config.yaml
n_layer: 11
d_model: 128
n_experts: 64
experts_per_token: 2
d_expert: 128
d_shared_expert: 0
activation: "swiglu"
moe_layers: [0, 1, 2, 3, 4, 5, 6, 7, 8, 9, 10]
router_score: "softmax"
normalize_top_k: false
routed_scale: 14.0
balance_loss: 0.00491
balance_bias: false
init_std_router: 0.0313
lr_router: 0.00218
n_head: 4
n_kv_head: 1
head_dim: 32
vocab_size: 4096
norm: "rmsnorm"
norm_place: "pre"
norm_eps: 1e-06
positions: "rope"
rope_base: 10000.0
rope_fraction: 1.0
qk_norm: true
attn_scale: 0.177
tie_embeddings: false
parallel_block: false
init: "uniform"
init_std_qkv: 0.0453
init_std_o: 0.0
init_std_up: 0.0453
init_std_down: 0.0
optimizer: "soap_variant"
lr: 0.00716
beta1: 0.95
beta2: 0.99
weight_decay: 0.014
lr_head: 0.00941
warmup_steps: 55
schedule: "wsd"
decay_fraction: 0.788
decay_shape: "linear"
final_lr_fraction: 0.1
batch_tokens: 65536
seq_len: 256
doc_mask: true
train_tokens: 563700000
steps: 8602
dataset: "wikipedia_en"
Below are experts of layer 7 (counted from 0) of a mixture-of-experts language model. Rows are named router (the router's row for the expert), gate (a neuron's input weights, with its number), up (a neuron's input weights, with its number) and show model dimensions 0-127. Each number is 200 + 40 x the weight over its row's rms, rounded and kept within 0 to 999.
Before each expert's rows: a language model's description of what the expert responds to. This comes from a sample of Wikipedia text that the model never trained on.

# expert 16
Description: A lone capital letter starting a name or word, often in tables after a pipe or comma, such as W-embley, N-intendo, F-ord.
router,164,293,159,246,202,175,195,207,201,138,129,222,205,235,234,220,206,208,161,113,118,262,119,200,233,201,184,223,224,166,141,220,223,233,189,263,200,229,164,203,192,250,103,185,159,261,203,238,158,206,155,218,227,188,168,218,178,166,215,223,273,235,237,231,276,199,230,138,218,211,198,247,233,176,145,228,213,330,194,244,251,157,219,203,164,192,243,168,240,192,189,253,191,215,234,229,224,200,174,143,268,257,227,162,198,239,208,240,254,256,175,158,246,137,176,200,258,212,185,221,195,179,142,258,210,196,198,162
gate7,186,139,176,181,147,222,148,142,226,239,154,204,123,209,211,249,185,195,215,157,275,192,254,243,218,184,229,256,220,231,200,198,219,225,210,217,235,220,168,153,249,227,170,222,214,223,196,230,179,168,190,203,157,75,247,177,205,157,139,159,198,197,207,186,264,230,188,117,239,180,122,154,142,201,254,154,196,132,184,236,168,240,215,136,278,150,144,204,197,149,204,259,181,217,178,260,302,215,227,148,227,192,162,170,263,129,167,237,194,223,210,286,257,222,215,219,159,190,206,187,157,194,207,193,162,203,266,178
up7,237,241,166,156,188,187,154,171,233,205,212,197,190,253,177,190,196,215,159,196,165,254,263,156,223,195,276,200,223,216,165,186,295,264,153,257,251,202,161,151,284,224,195,129,187,191,170,198,165,228,135,240,254,127,185,234,248,247,194,195,244,144,263,230,179,277,196,167,197,202,209,167,138,215,262,223,184,170,207,201,179,209,126,147,217,166,171,156,207,234,198,202,141,154,159,256,249,135,163,141,194,139,156,164,214,230,205,242,208,266,230,195,258,183,131,184,188,220,154,240,154,198,176,213,240,191,282,273

# expert 8
Description: Match scores after team names in football results, other sports numbers and dates, and event nouns like Cup, Championship, election, Festival.
router,209,172,145,154,220,261,214,231,160,157,228,290,279,213,223,137,259,234,219,242,198,193,162,211,279,213,254,180,206,179,205,247,73,225,129,229,206,217,179,168,196,251,188,129,164,152,256,236,186,245,190,208,224,207,224,271,147,136,251,222,262,269,212,177,134,214,282,215,161,190,220,243,157,267,248,174,197,196,227,209,180,244,159,187,238,216,238,232,203,216,188,176,154,244,174,188,219,205,194,256,286,183,228,187,173,250,161,225,219,243,186,164,171,238,236,274,199,167,233,218,207,228,172,137,191,205,168,154
gate0,126,221,206,224,237,241,258,142,227,187,242,225,248,216,169,207,180,261,133,160,209,140,190,223,181,211,230,271,202,190,123,206,133,228,160,175,96,190,234,221,130,213,198,177,170,203,204,165,188,165,111,219,154,207,191,209,243,139,194,232,249,171,154,181,219,202,160,193,144,253,190,222,253,132,168,116,193,206,134,247,205,243,168,168,234,249,202,196,209,181,213,223,197,161,164,210,180,131,266,146,251,116,189,144,106,183,265,151,182,169,142,214,243,215,183,219,171,214,209,245,240,252,161,189,177,170,170,209
up0,250,318,167,228,149,155,221,136,289,166,178,167,220,197,178,211,184,196,180,179,199,223,128,130,192,213,229,266,191,239,191,219,232,210,199,162,194,203,201,175,215,173,196,149,216,231,223,238,174,176,200,231,226,194,144,172,221,103,232,188,290,179,87,140,214,211,167,259,178,264,229,217,160,182,227,189,131,99,219,183,115,218,217,184,240,234,186,162,244,245,209,249,216,202,163,183,148,170,202,218,201,153,277,168,174,225,214,187,234,240,227,204,194,248,125,235,190,226,155,172,229,207,238,224,147,129,237,230

# expert 52
Description: Uppercase pieces inside acronyms and codes plus closing brackets, such as O-D-I, F-A-W, SDL-P, mostly in sports and tables.
router,163,193,142,222,280,196,119,235,125,158,228,214,242,201,177,152,223,166,202,204,245,207,164,157,145,278,239,222,115,193,207,223,157,155,277,193,147,200,215,193,186,196,246,172,209,177,207,255,163,210,182,250,228,261,229,208,231,172,174,220,234,294,199,185,151,188,105,214,192,231,204,249,243,205,166,162,262,134,248,188,265,174,194,175,152,245,150,179,268,265,219,177,206,234,224,160,225,194,187,164,242,191,239,266,189,231,138,140,164,193,182,178,306,194,161,217,263,189,202,209,195,223,229,163,226,234,134,176
gate18,99,208,170,160,205,191,156,201,156,188,129,147,209,237,90,153,160,201,232,245,203,210,144,197,194,209,162,187,186,226,153,183,218,164,184,191,198,192,229,187,257,166,190,204,269,212,188,252,107,141,141,227,162,178,189,153,262,270,123,202,196,226,163,227,328,226,178,192,194,212,212,175,185,204,227,147,245,158,199,208,212,261,136,247,185,233,173,228,247,195,203,156,169,183,230,181,175,195,229,151,219,270,265,226,280,163,196,167,218,205,267,188,219,265,254,169,139,222,208,193,147,144,217,225,240,208,227,245
up18,160,165,197,208,234,249,220,145,223,223,230,136,214,161,291,183,202,172,122,171,287,226,227,252,145,290,174,201,180,156,214,232,143,186,169,199,225,189,169,184,144,188,179,178,219,223,206,192,258,223,248,239,250,185,211,236,155,146,187,267,173,170,278,247,181,247,218,215,225,163,171,175,293,229,256,208,169,219,247,223,173,213,185,211,172,211,210,234,248,198,242,134,209,260,200,239,216,131,201,232,158,122,190,198,303,241,174,150,279,165,225,202,142,209,214,211,165,137,232,225,220,162,199,152,135,190,138,203

# expert 18
Description: Word-initial consonant pieces of longer words, chiefly Ch/ch (Disney Channel, chair), also st, ad, ph, cl, inf, in names and tables.
router,196,202,187,242,211,185,171,251,142,235,163,211,181,172,162,200,196,206,154,98,229,175,179,108,229,233,154,159,201,222,229,249,207,216,188,230,205,239,280,146,254,211,211,166,120,240,209,228,208,190,238,177,174,185,173,143,200,168,225,157,206,188,196,168,183,117,188,229,178,161,225,244,192,207,234,275,270,180,216,184,259,156,237,178,193,226,224,218,182,206,199,206,163,220,127,108,221,280,200,200,152,125,146,241,243,100,247,221,210,232,156,195,178,193,123,165,251,182,216,136,186,155,247,300,232,227,204,153
gate0,196,181,201,141,152,190,216,154,305,161,233,233,231,216,164,183,130,249,174,178,160,298,201,127,226,200,187,196,212,172,194,162,170,205,179,180,170,226,173,258,242,200,163,174,186,232,190,258,204,245,211,205,262,206,294,216,252,313,170,274,187,164,254,193,190,213,176,215,309,222,216,213,136,222,208,268,283,207,285,206,184,210,188,154,221,245,204,216,170,236,198,214,208,197,170,204,180,162,208,194,213,103,196,189,230,284,231,218,256,210,219,226,238,219,164,261,199,225,276,215,154,181,256,180,157,220,187,200
up0,156,167,225,225,192,208,252,174,156,200,271,205,193,175,218,298,222,230,190,181,251,191,196,246,151,235,196,247,174,212,214,235,231,220,234,255,167,158,309,174,149,117,235,249,147,275,136,137,128,209,195,203,203,203,283,212,223,176,208,176,143,241,148,222,214,220,241,245,184,192,160,198,172,196,180,145,131,239,196,154,177,182,197,180,245,260,153,214,226,187,136,231,251,227,178,202,152,223,157,245,213,266,265,182,181,144,238,164,155,201,168,222,179,218,183,242,266,174,78,179,231,229,217,226,173,167,198,220

# expert 9
Description: First piece of a common noun split into pieces after the, a or an, such as m(anner), m(ilestone), stat(ue), ac(ademic).
router,219,271,201,112,228,217,224,206,203,226,272,113,156,273,195,222,167,189,215,197,139,256,136,260,170,208,211,147,150,253,173,196,229,225,143,207,222,243,272,222,212,175,212,186,205,288,222,195,172,148,242,235,185,183,152,196,157,151,165,159,269,236,213,207,207,218,263,178,209,165,255,173,155,230,173,209,229,183,225,170,236,247,217,198,186,226,203,171,186,245,242,193,184,220,188,246,124,248,127,222,172,107,202,185,155,152,159,210,225,249,161,263,175,186,177,278,230,295,133,221,182,187,152,202,265,183,221,228
gate1,178,240,177,249,190,168,234,255,164,162,270,238,257,239,109,167,218,162,184,180,108,142,240,176,212,189,315,216,217,259,194,188,131,227,186,242,160,230,186,213,269,269,155,210,114,224,178,218,200,197,180,102,210,140,156,178,302,205,208,249,235,231,230,172,223,199,196,216,209,181,176,224,187,201,82,201,189,163,175,196,154,210,210,115,213,224,187,179,202,219,260,202,224,130,152,224,205,185,163,184,153,200,219,135,148,200,188,190,255,174,202,219,198,208,155,176,213,255,251,244,187,169,191,260,197,184,194,221
up1,209,145,143,232,139,192,219,220,187,299,164,171,245,179,269,161,151,189,224,205,171,173,210,180,220,197,182,216,239,244,178,204,195,249,218,303,193,227,200,218,234,231,194,177,246,143,218,219,241,182,276,237,192,196,235,205,160,229,277,262,229,164,215,174,258,205,186,157,185,204,193,159,252,246,258,118,227,247,233,271,160,227,165,238,190,176,201,239,240,216,118,175,197,325,216,188,244,250,185,210,219,219,198,293,219,184,208,204,140,223,219,170,234,174,162,198,142,298,174,170,123,192,214,189,177,155,244,193

# expert 1
Description: Words and punctuation inside song, film or album titles, usually right after an opening quote, such as You, Love, Alive.
router,224,115,207,192,145,178,215,154,126,148,189,138,189,266,145,127,214,228,231,192,139,170,219,270,230,201,167,189,212,196,219,265,156,131,219,223,191,162,147,182,118,204,185,176,159,225,155,224,251,221,160,173,184,157,170,155,148,192,236,188,169,182,211,135,146,260,182,184,84,192,175,199,244,242,227,192,249,210,174,229,239,184,134,262,260,219,252,274,168,168,165,188,230,200,159,180,193,226,142,225,154,237,229,223,220,175,228,179,187,284,161,163,217,197,163,269,215,164,227,150,190,251,204,212,155,195,150,140
gate1,232,192,267,185,208,146,214,217,149,249,243,159,192,261,152,229,186,264,150,242,162,274,153,267,102,155,167,156,242,224,194,213,250,222,187,215,222,231,229,167,210,214,243,211,266,259,141,227,147,256,216,128,207,171,229,197,189,188,164,259,254,168,150,165,194,243,291,212,312,183,184,171,159,213,198,212,182,237,219,222,167,205,198,198,204,222,87,168,207,179,241,197,199,256,190,195,120,213,156,239,204,202,210,197,150,145,248,189,181,165,255,236,192,242,264,164,182,208,239,171,200,183,202,263,214,176,217,131
up1,193,276,216,251,182,194,203,176,122,203,137,176,137,153,210,172,185,143,242,202,157,208,263,141,203,269,269,212,191,211,168,164,192,134,182,198,192,233,196,196,192,223,199,192,215,232,153,149,238,169,137,244,137,199,203,182,226,201,242,248,168,223,258,178,264,242,176,241,226,279,234,159,259,209,250,233,220,189,161,226,219,195,240,147,193,187,234,294,171,229,184,197,242,172,229,142,270,161,193,208,195,176,198,195,188,244,210,207,166,182,61,301,164,193,185,238,177,251,143,112,232,174,197,242,206,207,182,254

# expert 0
Description: Opening pieces of words and names, especially gen/Gen (genus, generators, genre), country stems like Turk, Swed, Uk, and infobox verbs like released.
router,224,251,225,164,160,167,138,211,131,191,213,151,257,195,181,214,236,179,190,209,224,158,168,195,216,231,194,147,268,219,166,267,248,186,258,215,215,139,195,208,172,260,213,196,118,279,172,198,149,199,237,160,183,258,260,236,256,181,222,193,228,237,193,192,178,112,220,171,176,254,270,213,156,206,182,194,140,181,278,229,187,293,201,233,227,138,192,173,186,187,175,150,261,206,164,197,262,230,183,171,201,170,296,217,194,244,186,209,215,224,180,194,195,200,186,201,206,226,151,256,168,181,103,263,262,221,90,225
gate0,168,179,274,175,224,198,208,192,156,259,249,211,227,198,193,107,204,264,234,191,210,202,255,266,135,184,260,135,233,219,180,135,246,256,254,207,151,107,228,205,220,109,187,180,168,241,201,194,149,199,240,149,255,277,193,261,214,191,205,265,239,192,194,181,192,235,226,226,200,222,165,252,146,146,227,174,156,290,259,220,247,170,259,255,213,249,204,233,229,187,167,173,179,199,184,226,170,187,214,186,252,236,199,199,147,186,158,188,164,141,250,198,259,139,105,243,155,240,194,210,170,198,192,234,180,222,157,198
up0,137,203,193,126,212,150,177,163,166,203,243,272,204,202,259,164,203,190,205,174,273,207,133,198,188,195,154,268,195,195,119,197,182,173,119,226,132,201,262,214,177,130,179,195,190,158,145,109,205,295,229,230,183,250,186,228,269,207,189,203,196,219,175,110,106,211,234,199,164,221,138,237,168,198,223,207,178,226,226,245,235,221,200,227,177,287,229,261,182,177,154,266,262,115,177,224,176,249,168,250,267,229,198,218,187,170,230,228,160,198,192,154,216,253,178,152,185,178,229,238,214,227,170,227,189,186,184,231

# expert 19
Description: Semicolons and colons separating items in citations, species authorities, chemical formulas and infobox fields, plus some list-joining and, dashes, pipes.
router,146,183,187,278,205,161,240,200,223,208,167,200,149,144,181,130,215,186,137,178,213,229,207,233,241,197,177,230,231,85,203,205,238,238,198,203,221,187,193,141,230,196,214,199,256,163,195,214,151,265,184,185,198,227,210,153,166,155,204,268,234,168,246,238,135,208,132,268,254,189,247,204,209,201,217,203,199,200,133,149,185,233,166,216,179,170,189,222,156,225,237,232,117,117,170,203,253,261,243,243,191,189,217,146,216,269,203,139,127,260,151,129,223,217,255,254,230,160,147,174,174,145,239,138,178,153,138,231
gate7,196,150,202,244,220,170,211,170,175,206,308,210,239,185,163,217,110,176,178,189,208,196,206,150,185,201,216,240,180,173,162,157,135,196,249,231,212,171,183,213,218,182,290,244,197,228,178,217,131,158,262,184,241,193,202,253,167,183,207,205,192,239,209,172,203,189,193,197,162,190,207,203,207,175,304,251,158,224,189,161,206,189,239,195,327,165,225,302,194,231,218,191,288,192,200,194,172,256,168,232,242,156,223,200,178,173,189,211,201,225,250,263,271,96,161,222,278,120,219,200,196,238,169,138,139,177,205,264
up7,157,174,224,174,204,184,253,201,199,189,261,225,162,256,195,205,137,187,207,217,184,194,213,186,226,233,144,174,190,173,223,222,252,167,256,240,186,220,134,225,234,246,199,245,185,204,217,192,142,175,235,152,252,203,172,213,172,135,215,142,268,184,130,106,256,176,119,144,190,193,228,202,182,142,226,232,254,167,180,171,263,190,191,210,223,160,172,249,214,201,259,106,153,209,141,229,133,193,171,216,186,161,200,205,231,155,183,301,170,229,249,207,259,166,138,132,214,208,195,155,232,198,77,174,225,134,192,245

# expert 30
Description: Labels and code letters in infoboxes, lists and headings, e.g. IATA, GNIS ID, Summer (DST), ==See also, and the word part.
router,201,252,179,152,245,221,158,223,224,131,186,252,226,238,207,168,207,202,227,160,174,190,112,184,232,187,245,237,179,207,137,188,166,228,210,207,236,192,210,158,200,127,203,229,207,229,196,182,207,157,259,267,246,211,223,139,291,194,181,187,215,245,201,198,165,233,174,219,239,264,234,219,124,212,264,224,265,172,221,268,162,189,249,145,215,155,180,142,236,207,200,192,256,160,198,197,170,109,236,234,247,196,159,181,150,255,173,152,164,244,197,225,238,270,275,184,187,251,279,256,191,261,205,131,238,224,285,240
gate19,264,282,177,238,164,219,255,176,193,186,125,216,162,212,207,218,162,301,185,154,105,137,222,208,159,266,220,232,160,206,175,206,241,180,222,208,220,166,228,218,169,156,219,183,155,162,201,192,203,272,248,167,275,193,239,193,186,206,161,198,217,223,258,199,222,161,200,293,174,247,210,182,180,281,254,202,179,241,157,245,194,184,219,167,210,245,173,219,135,192,176,156,227,219,287,305,208,166,166,199,264,183,175,235,174,179,184,84,246,154,191,196,211,259,197,212,235,207,157,181,165,242,168,185,232,201,269,220
up19,182,165,209,198,201,184,173,208,217,183,148,260,200,187,168,233,166,200,248,201,271,194,121,163,234,199,243,199,176,195,186,190,147,188,120,156,180,218,241,196,228,209,243,160,222,207,188,285,162,198,149,216,259,164,219,214,264,165,220,144,243,255,182,222,153,254,137,136,123,187,174,296,149,106,171,177,161,248,214,192,111,221,186,188,204,246,173,233,223,161,208,227,210,137,171,171,260,124,237,169,173,206,127,216,168,130,192,213,233,157,231,218,261,206,188,194,160,242,192,209,255,115,237,178,229,154,180,138

# expert 25
Description: Single capital letter or short capital piece starting the second word of a proper name, e.g. Baton R, Lok S, Carrick R.
router,205,244,200,154,208,232,185,245,176,162,174,222,262,245,232,171,194,259,202,186,199,220,141,234,236,275,247,186,193,191,150,207,88,248,182,288,209,186,191,233,263,249,149,188,213,171,206,149,236,237,156,208,253,205,195,189,178,212,255,192,164,192,245,155,272,199,233,189,246,204,124,201,176,260,181,202,253,211,153,152,273,213,182,158,162,138,240,183,251,241,160,204,173,205,181,172,205,163,142,253,190,176,196,144,177,193,248,206,260,233,125,213,260,159,110,194,222,195,164,209,116,177,169,305,167,229,168,192
gate0,227,207,298,132,224,217,187,202,173,211,169,162,257,224,139,235,176,224,198,205,224,248,189,261,236,276,189,162,234,218,221,199,135,214,210,213,200,192,205,214,241,190,204,117,197,214,186,236,214,168,134,205,187,187,170,203,209,186,270,217,187,240,123,160,207,167,162,194,228,159,157,232,155,180,165,223,186,235,160,235,154,211,293,272,173,249,217,166,236,257,162,175,92,162,257,115,250,203,207,224,195,200,190,159,232,249,207,141,175,185,263,174,108,170,160,182,209,258,193,122,120,242,173,236,226,212,233,139
up0,204,149,194,96,192,200,170,188,232,206,165,164,216,189,201,230,224,278,228,228,229,193,237,187,166,200,211,182,218,211,223,165,203,267,216,177,173,195,157,167,254,184,176,202,243,163,194,198,187,159,188,216,203,171,169,178,168,210,191,237,210,301,176,164,244,93,214,121,227,212,189,235,176,157,218,196,149,218,206,177,149,144,229,113,205,283,143,130,202,242,236,82,105,171,252,113,225,270,177,211,227,265,206,184,174,225,216,195,259,268,188,153,171,208,177,221,247,182,197,141,192,156,205,241,175,228,168,259

# expert 51
Description: Final pieces of European and Latin surnames and given names, such as Junque(ira), Martí(ne)z, McPher(son), Blomqv(ist).
router,220,194,164,235,238,219,155,122,199,168,181,119,273,194,258,147,243,286,183,217,207,215,276,199,221,251,218,152,252,181,281,234,210,210,158,240,198,136,169,213,191,252,161,218,241,141,177,178,197,200,192,133,163,293,253,265,208,199,233,275,110,280,233,170,243,165,200,190,146,196,144,134,221,240,190,202,169,182,187,159,205,236,238,240,177,189,249,231,147,196,199,199,228,156,188,171,174,205,163,261,246,248,213,213,156,197,250,236,190,189,272,146,145,210,188,210,168,137,222,219,233,162,246,250,172,199,207,207
gate17,196,223,273,172,155,207,121,167,200,196,213,192,200,218,182,172,211,317,186,226,218,161,208,169,190,229,276,294,135,211,189,186,174,187,201,209,208,144,251,226,287,185,168,226,165,203,192,149,175,203,179,205,153,213,107,148,150,242,239,144,131,233,145,117,232,219,181,170,220,164,170,150,220,147,156,268,256,179,135,162,176,216,206,243,242,207,237,223,180,210,251,177,140,146,172,186,170,229,208,181,237,160,231,210,184,205,222,257,234,253,144,233,202,170,179,243,137,215,247,233,171,128,158,207,156,265,164,190
up17,195,191,161,274,171,167,287,286,141,152,140,155,187,167,256,246,154,162,150,202,192,274,186,187,197,223,122,146,221,181,228,194,205,225,195,205,220,227,184,152,190,247,226,199,212,212,181,211,194,171,210,210,171,218,269,256,183,178,141,232,233,225,235,247,180,223,175,266,256,253,225,192,226,220,196,181,183,206,185,282,216,191,143,183,188,259,128,209,96,196,138,200,175,217,287,197,227,162,196,232,203,243,218,185,192,177,66,194,184,184,204,218,227,130,283,229,219,200,194,237,190,184,258,139,155,184,209,263

# expert 15
Description: The piece m and other short pieces in the middle of words, such as After(m)ath, Ety(m)ology, pre(m)aturely, mon, Comm.
router,279,207,216,143,226,195,135,204,194,256,306,216,143,194,235,185,258,157,124,168,185,273,222,254,188,155,276,151,171,277,201,219,263,231,155,233,190,204,206,259,214,200,238,254,207,194,217,216,186,177,250,147,291,203,228,193,143,167,227,134,175,178,231,193,139,176,198,183,171,194,202,188,253,228,272,241,203,192,164,176,125,162,195,209,233,247,124,203,186,228,176,217,230,241,173,215,187,218,145,185,203,204,150,184,174,106,160,272,177,213,214,183,187,142,204,252,220,257,214,218,128,162,211,193,184,220,273,245
gate0,267,218,243,253,137,333,168,255,182,273,224,159,137,214,258,165,179,188,134,173,259,239,222,231,205,171,239,217,200,221,266,194,180,270,208,219,205,185,176,187,241,207,181,228,133,202,221,188,208,181,222,179,169,179,197,172,165,169,165,186,191,249,109,322,235,137,177,189,194,213,133,194,180,196,148,199,177,137,151,226,135,216,164,172,247,192,164,171,223,272,183,150,101,155,207,207,217,210,185,180,242,247,189,173,155,140,191,170,173,212,246,211,193,219,186,228,234,265,155,172,268,183,212,214,174,209,241,177
up0,202,184,211,155,270,284,228,239,156,242,158,170,241,204,202,168,130,207,164,206,252,188,175,215,218,219,167,224,115,181,154,187,204,212,177,178,220,146,172,217,138,236,294,255,129,180,199,213,192,214,158,167,208,220,201,238,208,195,184,203,182,163,218,174,261,205,221,153,306,178,241,269,171,270,246,234,141,135,206,229,136,218,219,194,192,176,218,196,237,223,233,189,203,186,271,195,225,262,198,133,230,337,212,251,234,191,240,190,168,242,167,185,175,206,178,168,226,235,111,261,192,228,170,221,244,177,142,246

# expert 42
Description: Verb stems cut before an inflection, often after to, not or would, e.g. compet(e), sw(itch), serv(ed), appear, represent.
router,139,246,215,163,161,165,241,212,208,250,153,229,152,239,204,148,217,169,223,248,192,243,162,206,214,192,130,134,239,243,184,199,207,175,228,230,203,213,238,170,202,238,136,138,237,195,210,177,192,184,230,150,199,306,126,225,175,199,170,168,193,160,277,259,177,178,210,216,287,196,173,227,180,214,213,223,257,213,161,243,250,253,187,182,205,186,113,275,292,131,253,209,224,246,219,141,146,210,262,182,184,221,221,260,198,210,259,191,233,191,162,237,214,267,237,153,187,245,177,274,228,185,146,223,161,155,130,207
gate17,244,288,185,218,165,155,211,158,195,183,207,242,80,197,225,216,230,178,134,141,203,213,164,140,219,261,198,178,283,153,176,205,241,200,186,227,194,139,219,213,213,220,182,245,163,203,193,169,101,205,192,170,174,220,192,188,184,269,197,227,168,193,216,211,144,215,243,220,260,252,185,143,185,136,218,211,204,186,177,208,220,272,157,182,229,211,117,208,249,182,171,236,188,241,213,215,151,134,259,120,230,217,289,174,192,262,243,240,202,173,163,182,205,231,208,203,199,159,118,287,159,202,139,131,241,166,247,208
up17,201,226,174,203,194,166,179,146,229,191,166,177,188,120,170,150,238,235,139,213,206,216,178,136,274,125,238,76,168,206,181,240,258,178,154,272,241,226,285,165,260,247,236,213,173,226,239,184,170,165,234,173,258,194,248,220,130,291,168,194,207,237,209,183,100,247,213,262,239,201,223,185,152,199,204,160,205,195,178,232,204,202,213,182,193,197,144,155,159,164,251,219,192,254,273,222,203,271,135,191,182,185,175,148,239,236,231,181,182,256,214,184,222,192,125,178,197,119,228,179,190,187,146,214,233,206,201,171

# expert 49
Description: Nouns for people's roles or relations after the or his, e.g. daughter, father, member, President, politician, usually followed by of.
router,263,187,209,245,196,186,233,232,243,126,208,268,180,217,155,188,214,210,237,207,265,109,245,178,160,198,226,224,182,200,148,227,209,279,215,198,172,162,212,227,141,167,177,161,186,197,189,155,225,161,224,148,224,135,282,231,200,249,173,227,214,240,92,145,145,154,185,153,77,167,262,252,211,128,171,215,284,197,213,173,202,269,270,193,222,182,185,209,168,238,198,113,259,186,187,222,206,240,215,200,194,180,174,200,133,234,182,167,171,225,182,181,213,207,166,162,170,208,233,245,265,181,188,162,232,234,148,230
gate0,200,173,158,210,190,199,159,253,256,172,213,173,195,156,115,201,243,119,213,186,148,232,273,201,129,170,179,200,206,278,178,143,173,206,316,170,191,160,210,247,193,271,198,216,251,245,248,221,259,226,279,230,248,136,142,171,135,145,199,235,246,249,197,139,137,240,228,241,279,233,167,249,198,139,189,192,229,207,237,233,212,224,227,162,206,175,170,177,173,243,223,206,209,127,206,141,232,151,268,200,231,216,219,193,222,221,237,202,206,173,203,191,218,226,216,235,141,193,256,180,180,227,221,104,214,150,183,202
up0,239,219,212,257,204,186,245,237,221,217,183,230,275,224,240,94,182,260,282,161,235,258,198,223,233,285,209,185,217,250,194,157,196,219,198,167,188,276,149,240,200,170,207,233,257,211,177,167,154,271,270,224,261,138,212,211,202,241,190,212,155,193,193,175,119,184,211,160,250,171,153,241,242,221,195,251,181,124,245,152,175,207,211,176,149,264,210,167,166,151,198,187,175,134,198,196,146,228,180,157,202,255,190,194,176,205,163,177,194,208,168,219,184,263,241,110,203,181,163,140,194,220,187,211,124,124,123,170

# expert 5
Description: Head nouns ending proper names of institutions and events, such as University, School, College, Museum, Party, Championship, often after High or National.
router,257,181,212,249,190,243,206,198,216,133,171,190,244,289,220,203,206,250,237,165,165,225,167,235,273,156,191,239,105,226,232,206,131,253,164,236,207,198,203,138,270,195,251,205,217,162,208,196,212,213,235,196,221,205,174,238,258,235,193,154,222,263,179,195,199,175,195,196,133,163,137,202,175,202,221,154,238,251,214,207,167,182,147,186,230,222,230,278,140,286,275,162,161,135,183,210,238,236,162,220,216,221,190,165,122,225,199,178,223,157,204,189,190,235,183,116,182,179,223,341,125,198,243,160,219,217,198,167
gate3,140,275,247,230,180,147,230,122,181,202,160,134,191,214,212,240,216,237,176,255,229,234,240,98,267,184,166,214,126,206,187,237,126,242,226,157,189,189,305,164,190,267,184,181,183,217,150,252,124,201,158,136,186,191,184,246,198,178,196,201,161,101,209,141,166,220,233,238,236,242,231,138,255,257,181,180,209,197,232,264,235,177,197,112,198,211,240,168,186,284,164,233,231,206,218,210,166,191,252,199,252,202,243,213,165,184,176,209,184,165,192,180,228,184,177,185,207,250,157,212,162,205,214,235,175,242,249,269
up3,207,226,174,231,236,229,164,221,253,151,185,186,263,157,149,235,184,162,217,212,183,221,196,211,167,229,196,134,237,228,141,176,230,275,166,281,209,213,156,106,162,238,233,182,268,203,206,212,258,203,121,239,235,131,279,187,259,226,236,194,146,259,231,206,252,206,147,167,166,213,172,263,214,181,195,196,135,195,224,186,186,205,226,218,118,224,197,187,231,274,120,153,180,206,162,169,239,238,211,255,161,225,152,220,186,195,151,179,135,154,195,204,200,180,212,196,211,264,201,139,240,147,156,225,111,177,113,222

# expert 50
Description: Verb suffixes ed and ing completing verbs in narrative, e.g. kidnapp|ed, join|ing, and whole past verbs like moved, returned, released.
router,232,157,269,232,179,183,217,206,157,228,175,131,156,198,189,146,215,194,240,192,209,227,235,229,160,156,200,269,242,255,178,170,243,154,174,177,242,211,246,163,165,155,153,206,164,169,194,188,198,206,193,169,197,249,222,161,256,220,175,185,244,263,174,170,275,174,193,185,168,180,192,191,157,205,210,188,123,206,203,230,159,193,158,178,161,169,145,233,165,144,155,163,132,207,308,162,251,219,268,219,260,162,217,96,178,210,254,217,138,130,275,195,195,244,241,154,142,198,200,276,199,262,184,227,204,91,205,196
gate0,186,186,201,165,197,201,248,218,181,247,247,213,139,170,208,252,254,225,196,249,187,171,239,149,157,202,225,177,273,213,214,177,198,207,223,171,212,215,194,263,157,210,197,137,182,217,162,178,210,218,104,309,207,248,170,240,254,142,220,201,122,176,166,191,175,269,179,225,125,226,211,193,163,125,212,152,234,178,173,233,160,192,168,227,211,220,125,228,191,206,197,283,189,121,147,235,213,152,270,217,245,193,203,196,237,202,255,244,166,176,218,171,297,219,94,217,199,107,170,229,199,251,165,169,177,224,241,224
up0,181,169,182,192,213,165,175,278,253,213,252,265,251,202,231,207,141,184,213,172,98,169,210,192,194,183,222,220,100,164,235,150,265,248,228,155,174,268,245,165,215,212,186,213,249,185,266,225,191,189,219,146,188,155,187,156,163,226,168,126,230,162,208,162,184,174,226,219,209,191,201,170,237,200,217,248,206,190,186,235,243,137,219,157,259,178,253,170,239,263,180,174,211,212,204,165,207,159,183,145,252,201,205,244,266,218,192,176,137,303,211,226,167,188,290,164,218,210,181,158,112,125,224,124,236,126,177,192

# expert 43
Description: Plural and word-final s pieces such as s, es, ments, ions, ities closing nouns, plus mid-word s pieces like easy, else.
router,184,167,257,259,117,170,134,161,199,254,207,87,234,117,245,185,156,187,270,227,159,180,227,211,192,223,181,147,139,231,233,157,211,205,148,226,213,189,203,178,233,156,130,145,184,218,213,251,189,194,192,262,192,124,197,150,160,163,154,157,198,245,227,235,246,177,153,195,241,173,283,99,263,183,202,172,203,192,234,226,192,257,235,187,158,150,178,107,145,232,179,209,208,176,153,169,169,220,217,211,201,211,156,177,159,238,182,154,271,194,186,184,138,217,157,176,156,177,201,202,244,206,154,203,263,165,172,226
gate0,166,146,193,235,198,180,233,225,259,128,219,199,197,198,247,266,188,229,179,211,178,195,203,247,207,261,186,245,211,255,298,201,249,251,174,215,245,223,226,157,207,183,180,229,128,218,144,161,198,244,168,180,257,146,267,123,167,162,199,212,170,136,189,238,196,179,119,186,257,136,142,154,225,218,186,218,200,248,196,199,197,235,165,103,238,275,182,161,155,240,219,209,235,116,173,151,170,206,283,176,212,242,227,200,200,99,158,195,159,185,149,162,210,138,210,141,184,175,189,199,172,177,178,141,233,153,184,181
up0,120,206,167,174,181,210,147,211,158,175,159,211,226,228,129,222,192,118,153,233,154,202,180,163,152,190,194,177,180,220,227,211,174,240,186,250,143,215,208,223,189,175,247,236,257,173,172,218,209,225,185,286,165,209,182,175,169,260,239,251,203,243,201,175,158,186,209,194,205,217,255,283,197,186,233,157,242,184,164,137,206,202,192,249,185,134,240,234,277,192,259,144,151,224,177,236,110,224,214,260,198,185,216,161,173,290,193,243,240,158,267,206,221,209,211,288,261,297,147,212,220,306,157,222,210,244,196,203